From a checkpoint of a small mixture-of-experts model trained on Wikipedia.
Size: 12 layers, width 192, vocabulary 16384, 60.7M parameters.
Training: 802M tokens, 3355 steps.
Below are experts of layer 7 (counted from 0) of a mixture-of-experts language model. Rows are named router (the router's row for the expert), gate (a neuron's input weights, with its number), up (a neuron's input weights, with its number), down (a neuron's output weights, with its number) and show model dimensions 96-191. Each number is 128 + 32 x the weight over its row's rms, rounded and kept within 0 to 255. Numbers have three digits each.
Before each expert's rows: a language model's description of what the expert responds to. This comes from a sample of Wikipedia text that the model never trained on.

# expert 18
Word pieces inside non-English names of people, places and clubs, often accented letters such as á, š, ž, j, as in Náutico, Ljubljana, Zsolt.
router:137157049154117133167092182107184161090141121136114097150149127116118141065166107136116152154076117172111124151112139136137169073174178064106116164185130137091132157098108127109106128131081130088109176183115093147105076148164137141078193162063151139151120120134128173118124126126074082147
gate0:130113131145106117170116107087162128148082086113169106171065087122154142145134145166106094164130138130092128131162077128146058074118178099165121068111071118069074152196156106175123149208175123168158138155122125114129141103147130124115076110126059153102122160112101147141124100141120155128
up0:151125123148139109106143118094128092149191096117110153071157077116122104114178083106156171155132149169105168143159116105102147158127134131094146155118131194120154143120171089129112120157153167096079107139101158153086128159090114082114168136119101103087115122096117117163090135121086084147
down0:108162136131110120141173131148146139210164124177157135137152098157097193069109115134113122099097096165146116103071073149146094152122090063058101169110147160151171038117144117083119108127130183170135154142163195174122123176068133155115153136129115140196130141165130139141083135118082141137
gate1:139080132130112140099116173106121124086096045155128134102145179126149154174087119168115079130123096153102105114097087181148110132097102132194190079167115081075056120120144123126106106175157135184094091143133170135112137210113154119131103131187168172138120154100111153140106165144100153147
up1:094156152137116136136162075097133154156185171082122091158140133150127082154158148105137131102151095116106098137141153057158160112129148152145105115114127186157095070113075148089108061140129136138133112120144130131133154110138099169128131090071122106155114113111101161153101157105131117112
down1:137137134081118093044111101090086155168154164159104160175162109095126122172150140102137084111190125084134122138124130167106136133062147178049088124090142109128184111131169113171140138099085116135120074143129093112120144129138195096146191158133126105143155066088142083175148132116145148140
gate2:118128120098131127152193122121127143084109110172145163120071149105117126096148135104107183103110115167115115090157134187149157058123149070093166137129141121184139131143124171139200156101142191132116121126155131132113118115163146112111172130092110145123123148171131100093112177117124163164
up2:111141105139087158118118157149134097118108120120016116095110129121111156093222089128191095145174159102145053091148108131174054094167104146096176155159064147123108124153110109169166175165130168125110158169147145106081087112128137124134110112096165116164093152106169142139112178170070164145
down2:197121108139166079090093138141119123174121141125081080112180124093184097119166146094080127138153109151104152153168087168137077134127123125147068087174162188119110101062101125135127099143114151135127139097141103147158131187120143081099109110118199110127144115105132128132088172111103102089

# expert 12
Year prefixes like 200 in 2004 and 198 in 1988, plus War or II after World, as in Second World War.
router:093127125102153114124108123128162124131104090178129148165122115104127109110108115089143092141140138128160103154127120148160102119141071132138142193107089131177184154180098146118165131096132125095142125160155161084088170132108093169078080115127133149086111133122169145091135110088143162168
gate0:098106097135119164076120175106119133139195110109109078136160126107098117142115097094149118102144134112066130124098134180141128093151137084115117140152110074169190143122145149108120107130059087155130116122132161083135210125111094117120122242128180084116148117154136124101134141144127133139
up0:151137137102134062165134083171116136091092155174157094142123124124128087171142178122148144178148109166137155117140126084092141175091112134146101121132161144085059108127098104119164173138178134064149089149123109145169092150191141185152128062093077191135122105153108142173139116105058119148
down0:141139123172138164089124112081113148081106124137134162096200113113141071095075043156146063101119126135132096141131173135169185148123130125155123129177118166068153077160160151139121111162141135161186068150164150078102161120134130141152097164075197121091170133065128082116133150121138122152
gate1:143088081129155113150149110088152083128131182077162106131113175132135179142155095192104117122082100168113148177201134169160127084108132145121158065117145157112106118094147096103097169097142149156119089121081105165157141126104183146115151148124139089103148183102112098145089151183131145148
up1:112134087176073160112140103141136113151149118076138157150057062086110122155205093168095105121110136153088108136114153124061152138153095171109094067147123146091066110120097102099130174137122118116152079146159088130120084142128135151123099175122161142110167169131125131122159130140116098125
down1:106163072076103094152126119121145091133160160167130049125109162121176169133078125156095111105157082151094151113132185082198087117166119098159132158101171135093126150133117130098182082089117178104151177119123161112144115063164204120126121161132103125148154144127141064167082116121115172179
gate2:151129108101142092160099122120124155077144112131153131169137183082123174137139088123104120174165081117142159185074162204168153086139131147138106100086159158112160117127145090163124144135144139149075106147156169133112169122097114109188127123150194095129129136171160135135126164140101110166
up2:131110109096120029190118097122067157131154124117168153172162213065104113178122133103116107165180087085133149119152181116212160097102124148114122151149098187108160121103159097151168145128122118159140136187145175104117126099077110114165143079088165098123058137091169168124090137133132123193
down2:117142118104162064194151085071111116167111118131134120102127162169110111165204134121135096094146118124129119137123102111128124156064062140144139116147093251101104111158112147150175129126140107167157170123118101140197160127165147096190153173156143162109091133098100088121097096157166126101

# expert 14
Political and governmental nouns such as Secretary, Senate, Affairs, government, and prepositions by, from, of in articles on politics and officials.
router:092140125113035146126103146122124122136126175149142140159160153090161087124114113108178098153158139104105134149080130136116197166193095111128108090126109150127173141140114084141150141111161169152158120111113138075107166124102160175189110147161100151116091118153094120154102160158082152122
gate0:149121167087095180154126150106223151137089131167163083121153120109143171153123102070087145118108062087108162158117146097137098109123119132122115145155136149122177162129094153099068111098104113110171131130161158175157088071122166123094129142100190139131159236158186125124158062164126131101
up0:123116095163138082124075095067155122154107065080150147175081117084138116095080152149077141111077129116103140109196141139139187074108121140168095190171164107155130110130129092131118156154102098122113165125108096082143087162161144144099143153088090155133077072106080147108120135118112084163
down0:142132156108100083154152097098185134182128080137131099166145152093115146148136121119164105117128118120141123142112164116133126084125079076122117160107228154110136129047153090107142153159107144103146186167118129164124071156192147159121124145104063136113105125180067067124125132121071126138
gate1:085151060044136094179102186149097171094117047147070128123163079146084105120131072151109093143140131151144092151107116180120091108147154137129158160115146078155139133124110194155133172094127118198161110088149080142086138078140119130073112153133128103107158064117117151154127143117098148092
up1:120125152133088155114079162150122120154119109160108104177171141152137101167120112112138059154164089083089132113132133134055166122173135142128108121149099114155158103149167089118158124096166062149077112050139107093142129133160131181093164152159135095078125120164110085154120091145124181083
down1:088118158142154129140188103142149115105132109099127126133067122148102140153128116130173138103152135134091088203084097116073077159121098118166189129144098118138082121164196108097078163178138152100159135157113185145092076154099144125098151143101119089153099157076077163113169130106151107122
gate2:119133171116127110143116087153087047117105080131170097144126100109174125098115105154097110061180123121120154074129128114155098118056128093134134176151184132179107159137137092130169061186099158150157147174131112130138142103149147154134148138110100130121218102110154064163144140168122124109
up2:163084176113143136124099192092169153188104223100135145113106106110122098134096180116109166166124135201160108143186094110138107173139144133108116119126122137092123123152162100127113111102120153144160136108139050084122167129111133133108113134141160111161100146166151139064147109117113170122
down2:108202112134154155197108176088105166156122149115102078099147104152177065167148119134133152134150186102094126149178083071106100147146100125095133172184108096089149100099154136069103152106134177124122158050139124131101122135098194201126107073131235131129137182090105145101115160082112137128

# expert 3
Word pieces inside foreign personal names, especially Slavic surnames and first names in rosters and lists, such as -ová, -ić, Ivan.
router:129162053136120188116083199134150122125151105122116142120159134116138187089139146129145162169101109202074159180119107141126190135158136134102129255169093129118162147133126104107128111088118115118122164127105113159104047102126075124142189161077101160154110127110135162109117096166081114113
gate0:099136175106190123133165049146103082151115180158116120154088143092135087146128127163150142124235126141120154142103123135123157150115148134127136132154113146176118149132140182140157169120139168101186074138123083114091086103120090154158067133125156161133117186106144081102163092118108145152
up0:165116152136166126147161076118151197140173134112160099121075116123115116183108128128153136084151110112133087157145118088143161112133126128115129155154163166134103136074142173089101122151200170121076107150085108176098147096090094145137134110119174135109089220074077128162101110195126065117
down0:147158126127128135131176090131070171116124177107124087114069098149229130167153153125156133159185165095152136150141189205138139117086150132114121116095153091067148107091075144126108113086185141072153096150083173173143135124143119134154174111155133073142094092071117122132117054173105080143
gate1:093099119129207142096128179113124081175084189201132158131109116135103086071087111122093092114164150122082103115194183081115107091118089097116109143141147165150109107085108094098204155144072108130095094069111150124187127155116082122074147151133139108183201163149096112188139146161124102146
up1:217130188197136133098144170141110114094168140130104144098130122177129154175159142205174183088169106134200139133082088104103065133122107106113105126122095135131113156162125132148146143058114115117131114066144013122078167168067135156121142158095148142116093109112142089121183124141114089167
down1:106089091129087199147127147136133141159087098108153145114132088138090163078162075104154105106145114146109169149124108138113187094118136134155094166090127132109193081139122166151118118144219134137144169118159140131133141195116174150105117068087112160133104147106146122099182097104139130151
gate2:165052182138104106074146128160152132190124093106094116124162123153165166096111181150073149099102197187129118145148084100102064132140057107112132097138076108082137124142216076110115091089155189110142100087080175195139116129111170120155124115116089127123132164109181101127062141126125080137
up2:175057132103138185129147104145138151149127081116068095104128125143111139081151110141094110108086132143138107152154074137054088115203087058086116138083158077209189110126170069123092106141117164127121106105110156181104098157135130098132144140103189114096135137148139155170109122108087120149
down2:137156108163145093130240120146093127199093061157101093120146125153178098131129105102109132094091105089092158065133102130141083114089109148137169154095147116122138126130129122192077148136173152122125090152113149097154089041141121113163142137129108105154156168104168114116128126149151074113

# expert 2
Opening digits of years such as 195, 201, 187 before the final digit, plus words like Republic in election and parliament articles.
router:117145098130110167040126116108170115091172120148141123165100113108140084116062075080172116117144162132142137108061169124135108091158089078108122234171083072157189154164128156133169123126107086166159119089132122140097072070155111123141107131169105138102104123120131083176134086138139179150
gate0:150102111100113081171122162113174087159117113128145133146127173141105127135121135099141120113156107078097168087151165136094122102171088150118112175178142075065118075127180107141111119096106202185089115040056108122109108164125145099154165141107168144165173137178093166170133142118172116079
up0:224158137103154148122150163119150138129162085084161090114163140120119129089131070080048163125155124193158104121132105086126095157107151096107153110139123085111184152162111158109198114161182140051100133088202140089134084055117175075111125117096154096149127094129138121099158156145189142149
down0:113134131135123188158088120103151094142152121133105124103129127085203146102078095081151125183103149164168048182158069098156138180118089092080121091134126112160186138132128122131128111133094153106171112115120137120114145081135177142089096123091134117174108102135142199107173140185128138163
gate1:124131096124131230101123092092155098147151042074121099149159157181149114129160122128133157094120112147099155127110174135108155095121127139148182126149084117095108160139114078160100171113122163158108191135113106149083081157109171171132129129095139116138072153120073156116158113145131143131
up1:121174114109149194105080138101140110154149055078109086125158184179113135121136086141118104099073085181079094121120146133112165092134127118151181105143080103080107136170130063167116146137154165129076159119149124119107096141081158152177096102080154142130127122125149150139150086098121115135
down1:184172109152166093099153121119111069151086120112171158180135114150036156137112135151153137131081124130158117094126094152153150100093101084163177159087112140158202160154067093149162157107149137097126125071117159062088123073139131166099096155110128158089133156152134150147138153079171131125
gate2:096114087098178148143093130114071203137085093112101132151093114119106139058111177132070129166143120126100214143159070173134148153067152153141112148104182078107101124089112166117134152117131113095093141142138121165121096173104118121149149117102128160136175160111129184083119109134168124087
up2:101172139168193123107066094157117159035070116096107144115102054156210160069155073119095142105114172151121097133086085107123129094128126136103134209090076108142128122137102159108149128129120134165131133159107190078141121111125138171134076096100139097137085194158123187110187083047173125092
down2:176155104152145180140165111138182149154144114176197127136170057133110123124096105104144138139151095114034165116119104141081116099124155097090136132148116096108125085094124085168157093140133093076120126106128147110108115124043221172102165080117171107096172170152127132185197155114104103159

# expert 37
Consonant-cluster pieces near the start of a word or after a hyphen, e.g. Over-w-helmed, fore-w-ord, all-w-hite, Basing-st-oke.
router:081120131104158091090124108153117147135111148070092139117174137140156104152138087150099114175116119076169110098137114139110154117078086107097173255090128118152088145120173085113158112167091131195160092118151130088128167111136111193171114108118144111153133108161093100119143079106082075129
gate0:081066084148150108124141159127077153131081166111117156156105158095201105111217098147104083158082107128123129091107160073127168166126091129202141100081172192139085142165106183147072156089148131092131127162171143135153134136099162152115133128100120123109130055142111134142166124105116159091
up0:118064141120147133106173101138146118131128101071105178198103103144130114049155127124154173110118094178152181119163130085136131141061136164107138109132043131176075129167154099119051146194120099115141127168129068101191129150147109149107194111151103130160133114183115167155099121099142164143
down0:110142118168111121135092137159119160144108137140071105182132156187099127092142106105048118157131179059147181123044131134144087146173150168118121171089171089140110135107121105170183131123118104097081120142135097100175114124099141097065138128097091160144183150178116149151151125146126103036
gate1:131097173101116121225093146094159184118153129159163116073093088123127163109134136130173136103087101123122153090099095136162155166165163131099117153113071150120130156082100067139122196141166173092133124166166145090124147136147178087143075165127117128150130143189156120184163168159126104174
up1:116093148086184133148188111119059159116117201128068127078148095160195136145146110143135150100097101145102105109061122117173161142106152136187133216107124122185169144146080031123100208106121122143118101198181118168171176121169132174171085128140077088098110069165137115141156129134118123150
down1:122148151160141125152106160048118076067092098112189121180141119195106152148158103095160090112094107151086117138098095159136127154189123104108140124121156198162099100063099124127142210080088137068109132204175133110143195156165084111095066154133106139167138145166122115133132112113117105146
gate2:120137171143187172105134091127163179185097125057141164145111182093131113088085136135164136115155104147163122135141124145132134108127093128171042106105128153126129162160124113087082061153080039102078148106145149187126081120142143098175117129128196147180088101063093147146087154163138103145
up2:126077144164145169090143124145127161183140140115131149123163116168189089187143086148099115071132077083144155117183137074145112145135168155197141110098135178134125111210120094124114095140110093118134094123124081145165134173081136130162151062096122146141069147138103133172114121092122064112
down2:067108127124164114147096186193158148143119095036089155117146138134132106101109122122143133117140143107146162135120107147116071122075141191150111186079099109116146127161101123194175096094101068155087103106146107198208155091030149099137125129119151100194111121166146119100054154128101102100

# expert 40
Middle word pieces right after a first letter or syllable in scientific, Latin or foreign terms, e.g. dec-id-uous, pept-id-oglycan, C-ic-ero, anc-ill-ary.
router:092106155146067114175114158137158158124124069119151097128153052126117117149124130071117153091152162115160155120193131143128095111125171053188155165139198089132075109095139135158150132140114148102116137139118117172160095133142125123137076161106160114160209161113133147098136138117135121086
gate0:130162151116135104125149162114130129130137105185135100059175061061127133097110144147076112146123140135096117189128133176143135121161111127182080099133173188102114102157150155163095050152102087110146112104125175128150122122116154138055112145212151096093114073131144126175115117112137073146
up0:151106188140168163144150159084090116143120106107120188140134128116102140153116201092125132107187106132143155108146179095109129131138122139141138086057175064160079175130168139138139088144125140171154128083116156159116123148133072071124050174167147139105142120125126167128157166115135190141
down0:087133141125090102144098195138166091106103140125117088154099103124083163119175149121158165135195187141160151116170092127155098115165126107136154099144147120088080117116111120175191120129128129163166189152073144166163101166139139138114160096121071084099160161123141116174105173050167101098
gate1:083106114116128091147118168098168080129140106188127097153129113166091135122130138168101091085130121146119189179094126113125151136161138140063120160153105116116129160138146147170104165171141142128113157077164159149083144111088147118081149109057093065096092146147129123151106168115150085149
up1:159120148193163130114143095100142156149093051112134163116131135094167125140144151050104086169094097113163140063144125138141145156146144169191178127136170067155112121103101145093117154110116136181176160111134103214140134141150110144141083155125095118142147106146104087122086038107135146143
down1:179126092147134170164164110062172132091111161125133086127145089054182147138106116112130143143087105067101112131138101188158139151123146160157097141136155132108137158178114136080111150175162071095186105139110135138112108100171077133074142106168156140120138190132129138119119136143138168112
gate2:064123181128100081041132194175160117074116125119166137133154100135088119120132153182126094159107174144108127122107155142077108115103151081140121157144162176143151112120133191145078144207157128127109133164119106058052133091110103103101146162140191136136154144196065122111131115089095087093
up2:096080122141089140161137081143126155110117063149164063116133174133132086154158123151078088103082133179157156155095130183159152068176144072150055164153161149134118117130159120164112121082113099110123156163162150063101140129079143151089088174093128158137093168182140131079133149087082143121
down2:116158113123154158105135132074175151144099140130091148058177168094121077190142155137132101139101095130147152100109089163106104142191114159111170119139125130114135147083126114139043121128148116236105124176105108185149134139113098120160082086126158118146111108133106128100152160124159053121

# expert 17
Inner syllables of transliterated Indian, Slavic or Turkish names and places, such as Dasg-up-ta, Ern-ak-ulam, Subram-an-iam, š, č.
router:099101075161123135139133116120140125150152159116119172136164101065196146083147128104138155122133146168071112148083099168172153121140137111103099227206140113106178157124160118138099137090146083140144154121129138215064093140151114074108208134122104157148130133131146117148087090199073123110
gate0:070063158147119125065147165116104129130145126191111138139095185099119120164142105121177139081089154148098095122127147135091101121096194150095046228142117187120154090114174105132154110138134130056172146122175112080109143110112112087087136155138079067079130122126136118084123062172146099143
up0:118074139118123135083131112145148114118125128107133125124112113105139094121161049115058124070150137129107120176154032134104152151112131179104088157167095201101160079148186105123176091152129053141177176082106171144107133108135116109108127093145159122125124128115130105085132079139177141124
down0:144103158096099124122092148148129088120093099144101135096141100130098109104184111144076096100128176133084145142145123095122133177085181158114160125128159105146083093053205101124168214164087079093125132151153163170131161146165131057109111147142096153117153144228135141101140101058137135115
gate1:162165126103163191105124083112121159188099090200107103159148132093127151057146114111105114071103121102154140119108076174102126168140173145139141182101115184146134108146057148121112092106101164100157156153092123142117126141070142137094109155130121143143113143158156096092179126112169156090
up1:147098142141123108136154043105164152136109146219101115114155095119173068124055101123183086135132087136146130148115105148184113133131127124165124122109129129088115145151135111102182086098119142145110096126146121145109112199116131103152086106126053097082113059124103092129118075141152147146
down1:113101122181122104157091060127100126095078118125104112086178134126157127136141105157072087080097118115122109138081167218112176084137148129139160135142154148073111161158117137157092176134052077178063134156125174115162103156159147107166148138119125135143105110117173175128149102160168130126
gate2:134178131121112091127076071089137156151134125137153126099095170081148107149208102100102136108120165123140096135105125172141128121125167185127080111163162175121144111131108128167160132123118171094131179134211153149116201111151082108131172170150116056125112112107124172115114213077077107087
up2:120073181134131138102135120091176139156132158156144153148095170158125160096124136159110166145103094149154138108113134112138140133112176100060116068147109163172129102063132135109135128142142102171121096108156143172148150123114162148110171127093183107028105159104153047076130112092107103124
down2:057103104161101088191148139116132177144171096156105113127114083133090106093134151160122115180106120158129133127154148048100149152186112147140107156123141142082142103136171144195124127121135143150097121089175084139081132137165125112144159106241082196070114067124187161055127085075159136078

# expert 27
The words and, was, is, be, been, would, not linking clauses or coordinating adjectives and nouns, as in "power and individual", "can be used".
router:184154116132141101099140088148072088178138157110076083116126171148127163111130143149176151131117153114175134125130139086140094161139081144110113077116147070121154126146149118147140136081173115141105142110102135061137172091151129177077124119178126152086092119107104102154130165105142144161
gate0:089140149166138133114124166103148152152156122073167098104152153152191168142113184179111096155111135082132114122160115110137132142075161059146126105102108126144164163132172083089177169107179123129118171144145041152117120120157139109115152126191154179051100133174094071195134080070161100130
up0:153154110118115136122114119082118117144173109115136095134112191129188205135108111122152133144102096146132079110148136167140088105051094075165139087150145042142111063199134103094157123141135089170130166110093124092090111104113106118138090174149137134096112124134166126125135162123067167110
down0:183160111105134134129096114041111108137156140110048162105112204083094101162149118046133149089115109204120109196122151160129076068136184076132140144099172177101156111124167090114154129121128109178124149130086107118097169112130169142198075144135164110180128089177122168103156077041121115086
gate1:123156154134140127087104121155144202118107142154166197168103066058084145111147159143098141113132078101146127130111077187180156146130102130145153120124083165109205175148089131176110130161126130108133136174103082145088164156135135112101136120114146154151125059130225127110175087155138152145
up1:128151131135121159115148130074155129148127133137111097118151144141153089119174133123109143120133050156116079148128129068106116196130188123110082126104181087132071118118113150129107109087180190120066140114195093178157159107166103086120110115142129159133096111134126078152123147137184091131
down1:096107133124166114109130144176182081133153084149132114147158114067172100111135094164104134062129144166104176137165133087129134136083105125139094227102174090137112181101131135097094122115143131107071157160188140133173120143106107119105131146127142147061176121136110098151141132132107128127
gate2:120118156105202157162115158114148188182164105058108102097146177083069172124228153112163105139121108139124140159126149128077163106113165116164123132153116117112080044117157144139160148077102082136185094142142120125178098114090142129131150195131137091129114089171137133182106105099097158118
up2:135139180114078175152136143096099180137115087114147108115147156074099133153134140171129128062146179107149123156107157124109088168091164122168110129147043134115083099096148126136172111087075122140123089170148168121085079134100125163103129114098143083128072172097116155188141161102153127131
down2:147137125133143169132098124089115075141102190126162142139089223137158104114118165121180128165125130133190147123152107107107164126094074129088100054208188170157133125094161201143157133157153114131115140128112152205147155105153110087141095154145074158117113148092149206115109088098129112125

# expert 36
Table pipes and sports vocabulary in game results and stat tables, such as played, yards, medal, conference, Rushes, season, Goals.
router:123158116125130116135180135023160089101105144114167127111071148165094113175148123146170103146145077173140110131118119068122129089144137174122110173126121155106066101130095130094101101127086111159115145144097157168149067138142159144022111098148148140150121157074069156126097117141133162140
gate0:120181139178130120118086093091125124094177159079134168159070074125118135120156160161151124133147152162070103133159097148133132148110150169076096119155110110112153122141147156143135126141096133141127119096142145132098114091127160107117153096040181083138125109170087068130142095102131095177
up0:108105077143095075102115126178165088097133115144107100118174132133218053152089118091135134147110109159121099192137124166124185154184101150156088137129167120160160106118128159138152127163128134132139121169111189097168122184110116108088145117151137100103119148137173119140156104173133132169
down0:204109130115111179166158163125109100091161119125123133114107110114088125133117103106085090065142134137083151167140110168163149121117126141154106097166160072136038124097082115117121096130186099110133144114124096134156146110094130125087098154131171141185131110066115123108142123106036068093
gate1:119141145104130141088063127086184161210121083175165078109099133165165123115134128159054176096126149136159097132081191163114100094138078117156113158120168117102099124142202118141139159128078147146150156146147125109075197116094157094118134148151114149131124182160116146176121143169104075162
up1:131113182108109136194129115078084105131133095143127170146090175139125079145109164148110152179128089138086116109154179173120088144100091120141107129111121153107090117139126178138154126101146107106099137154164149153151170086113140119085136093124081134163103187126114122152060178153175092140
down1:107137092119168106087056155124103154172167096161124092136109085140098166118150105127113155093138219120160109095110155146092095112145155137121128090170119090167116122167081088072156132144152089077051111111076116105129061149159113125163156075174117097180125161092104122155130139132139090129
gate2:154113116105081157143119102148123117144171182111109083143141133103126116150106116128132102162085062059150106109152197172120096114116122138199145147128068146135114138115120171100164093065117116145072172091124081164141084141133131150068094159084136118105139118097114123176107113124135114128
up2:117169100109173149103098121090132122054096144160154178189122176112110123134144076138149068136173133092106171195180136153139101111101060138088142125148125216188158159138118129129125111109111101152146202118103145161066105159129151125095163105072098142154114102111151098122077112141119167166
down2:175133109127112157086183124150151175169113113033131113098145155094110088101112170087141145124122167140090094069115162162157106137129127094184156160078096153127098146184144131159173153093104063130134138159182130065117160154110138131115177192099052116075122095115217116054099107107091157150

# expert 10
Prepositions right after a noun or verb, mostly of, also from, to, with, by and between, e.g. "Supreme Court of", "drawn from".
router:089118162152147139177089119130111137181071185170052111134109154123105113132177121105152136159125132176117126143147073102142155165146158158132057051147098202088146151115089132096100130119129132167124117109110143119148139136108116145230096107131109183113152105129122136114140184133140104117
gate0:097111116100090132123097161141187188145185051060127168142142106094111130125125161102087177064141165111058097068109102202152155135111067124156120118124101167128155128123146124131135120145173166171149146114083110104119091132136162105136071194098150105150039133182192131096102195165157134192
up0:087070168091106143157130070167156077121169100059135127117159133097171073177132138133112122145137107140129077108136165189156117113118035125170147110174108160149117105147140109118126176148121110176170163118084159145099130100074165150138114112110123122152068131139154121122112166196105080215
down0:172151147147138157115112110151177138122117125073101105144171209105136111115099079115132115135126107139079069153137117162142112102134153122114125114051121142097120132128091123112137177150126106139096233102129089190112168119179162102211121137133121151138115100133144160137093129057084205108
gate1:071088103164170104132145172092128156091138137090144083109030178133125124067084125075128166176165097142117158155154100097180124129119140119059135138122078123133097097114171131149154079119086154193160142114120125127162148077188140119139179120161167097145169175173203123143120137108094065106
up1:073126108130056096140145160164128134171134129156162081097115167148107176071113119192130154143159167171085176104125078168166153113129179099095160130165079106085117113111160128119110164083094095117121122104133103133133104174118164137128143209185126083119113138126173157084088200111122095080
down1:099128148133160127033133216067094172081051148130140148116125097095178156170136145043102164117147136077144104075199112129114101099111125170070121107100151129081113110152101134154151102106130137088131071120157161115140103067187198190197125112113071140133135118093129115141111134115152113119
gate2:188135070156133112085151120094210116109182122143193097139116093194109181128137110108090139130125178152167168108100129115119135096168103173096169131120134135146106093183152106124132198136070131161151093138084105171154127112078147059131146085090141113088140087084158129103110109075197176158
up2:142120099122164188120106073118152135133167145114123141079179123154066101122128158116136150189123127167112133097139091131151155108125096147113137136188154110099134082171116127077098144115157102165159148122133095147167099049075197093116122119088103164066130177152091179153104123141169149138
down2:106154151170080085114151132162137110103111101141088101093188130087099146080093130121175130146113129120131103101161148095126101126109225140119146112116140096120163128129118162129193105106176079153137135130132137128090100123185142138227143114098086181075127191179130076106159165171145135146

# expert 0
First three digits of four-digit years in dates, tables and ranges, such as 199 in 1995, 201 in 2015, 185 in 1850.
router:182112141111128114060114120180149151145129150174088167144102114105101096149092121113146122092129147090124124111075140118129111092146089149126117219098072132148109165182139172128101138101102136124133162131165067065137165077134092118120112155164114142054099088074176135167129127091149193121
gate0:088092147152120135147119125107092119103088124136133156118124162113048147103155156077051112118158140107085151112175146154181126156132126119162238098105159087167145139129161159039200171103055187107130128113119142085076149159134106187149156095116089187151132084150092163125065135135105141091
up0:131121153120142085120115091119136135120164147091122110123090185105138162096159133112089114139119181105148185116160107155135145091117130088135178062119157176159153101104163165137149117136050164130113132086150111106131109121151098132214093147111099152152098086150167137187052114163129128145
down0:059233120094072116135134057095120062135128132162131136088158170130106108081174105121102104136107123149092188084188114095168141067145136107085172159102050127166112149128121129157187161095078101148146188172147168157124124116169115143148121155160149135180156152172134146056084161178096156146
gate1:065198111163169137112118128129135125159178140160127155144051134109104127126106140102138114107088158130115116151107143120111141055156115099124113150141123109132145170119181138106064070141175131071153112139141102076123159132158112211095166172127128083116067085147158135056200139148144122135
up1:156191147135115116088102114143144116155164105133119143095104140031120133141098188126121145121126150148105132162120124164123152132124118079100073156154129069127161143119138127132120117141159080062143090117142118074150127121129112179132156202091079105115095076169171130109181125160108128159
down1:129121146112129124164127109128152149119068109211138129143111139173085127124114137144134125159111147121159121102148078103144000080191081118103161164105134123154134154160091143122107075065111171166119175117155159130130171136123113144138145100133066057172171160135175112117113134088118074097
gate2:097077195084152122133214142151118170173200085153136091114196118093130101142124208106093111159122141103146116135157164102119163146136124126113156154152133134114152145141087103149082123126151147111116118141117122179120134117076145096135138131060173089090152136211147114171061142134167122109
up2:123139160101142093155185150089123069143153122071166147127126109118145166182118177107139081097144152086122100121138150123092106147113125196111110130106147177130106118127154143082147105142193142111145072161136127139061081146094157158122133082153081186105096173126194094112089105141074110146
down2:152151132108135131089133081213168084102184126113165125115114182225116071066064127120155108112119102145147092117117150130162121188142156070128148130119133138144132058163127140076116110096145159118130086130128158209133149180081077113144099110145132140163132151177160123159106113137133163129

# expert 19
Prepositions such as of, in, to, for, from, after nouns like Heart, Place, University, House, e.g. House of Commons, sung by.
router:111121121146194141187125148123117148169086166131043122120104163155140135087174141139145129188071140165108129107169103088136140124156151153140048081135104218104135139083091137119116134115123126159148122089108148121180097145113073135162134130143111153110129136116142144149142157138133123097
gate0:147121144110103132102124043152124149077109112145131119110108166140155186165073123127063070113190177123167151169130105162150111098095150095161140144140100118110155125141177135168073086152082160112104148172093111170097095091091169140101092143160183130175143135092120138141161086066122193144
up0:074066158167122096113150112153099149117102072129125083119102136127125179153097202176064104148141077102152129097117108171160131113142134165090117136137058124052174121109142142183156112174079110119121196177086121138114151154139144128139170154171106172202187143124051153098164144064116194154
down0:137148132135134111154145125158065159164144139084109078119113117176132181073194072083113176110087116114098069110125133136115115144154129080144164031093162130098121097170129107154140096149112138133137129164135123138102162140144168140146161126122130118166108121117048087128138173082209091113
gate1:177181183151131095140133124144159158162149101158113164113177100161155108136076184172109126108173122105105158099125128121102143117173131161152154107185102090111212120069153153155151136154119086138167038142144132136158154152116081152160119106116120104155083079179099171051109109123123113109
up1:137100138139127100119173101140144151102152104115125084118087129166196132132124140186080035086144118134100193115124120133165130115087048123162125154146128094145120142128171136088198144136100117111143094166122121174067059122099112125107168081121100077169137122128090154078132057060103123124
down1:080141146142137124125163130177145134173146108131132161111102141137093141125174089061166173093140130100115057108127136152083101132109144187109089066142097161154142064176091133167205134117068103184110109121120095188082185128141163182234112132129128174161098152121143084057138106119156145155
gate2:048139079149130116092162168089118105116145070065155186090151116146148098127131123113120103059116130184116125126121157092114128089113140136199212172123129091155088064154118107118154136106187106149185124116143097170117108124133103074076083113164126114145131092111135145138115068088120075120
up2:178061172093118111110148139186203160154123108138156168128153082089168109112136095181157132063070125131182079100169149134172145143097085214136110152109101112094149163108170051084140124166128189072102168157141098098073147138158133111158147147097120137131109112111147142154153112149120167129
down2:181139102116109123125161189130071121092131196113156170128128159128143083064100109169084101106095095081160116146088098167124059105090105156124160132139176109066141145189155093158168135136193180184121083102179128123160088128070182155146102084156157100164068087160126100166145140143075152085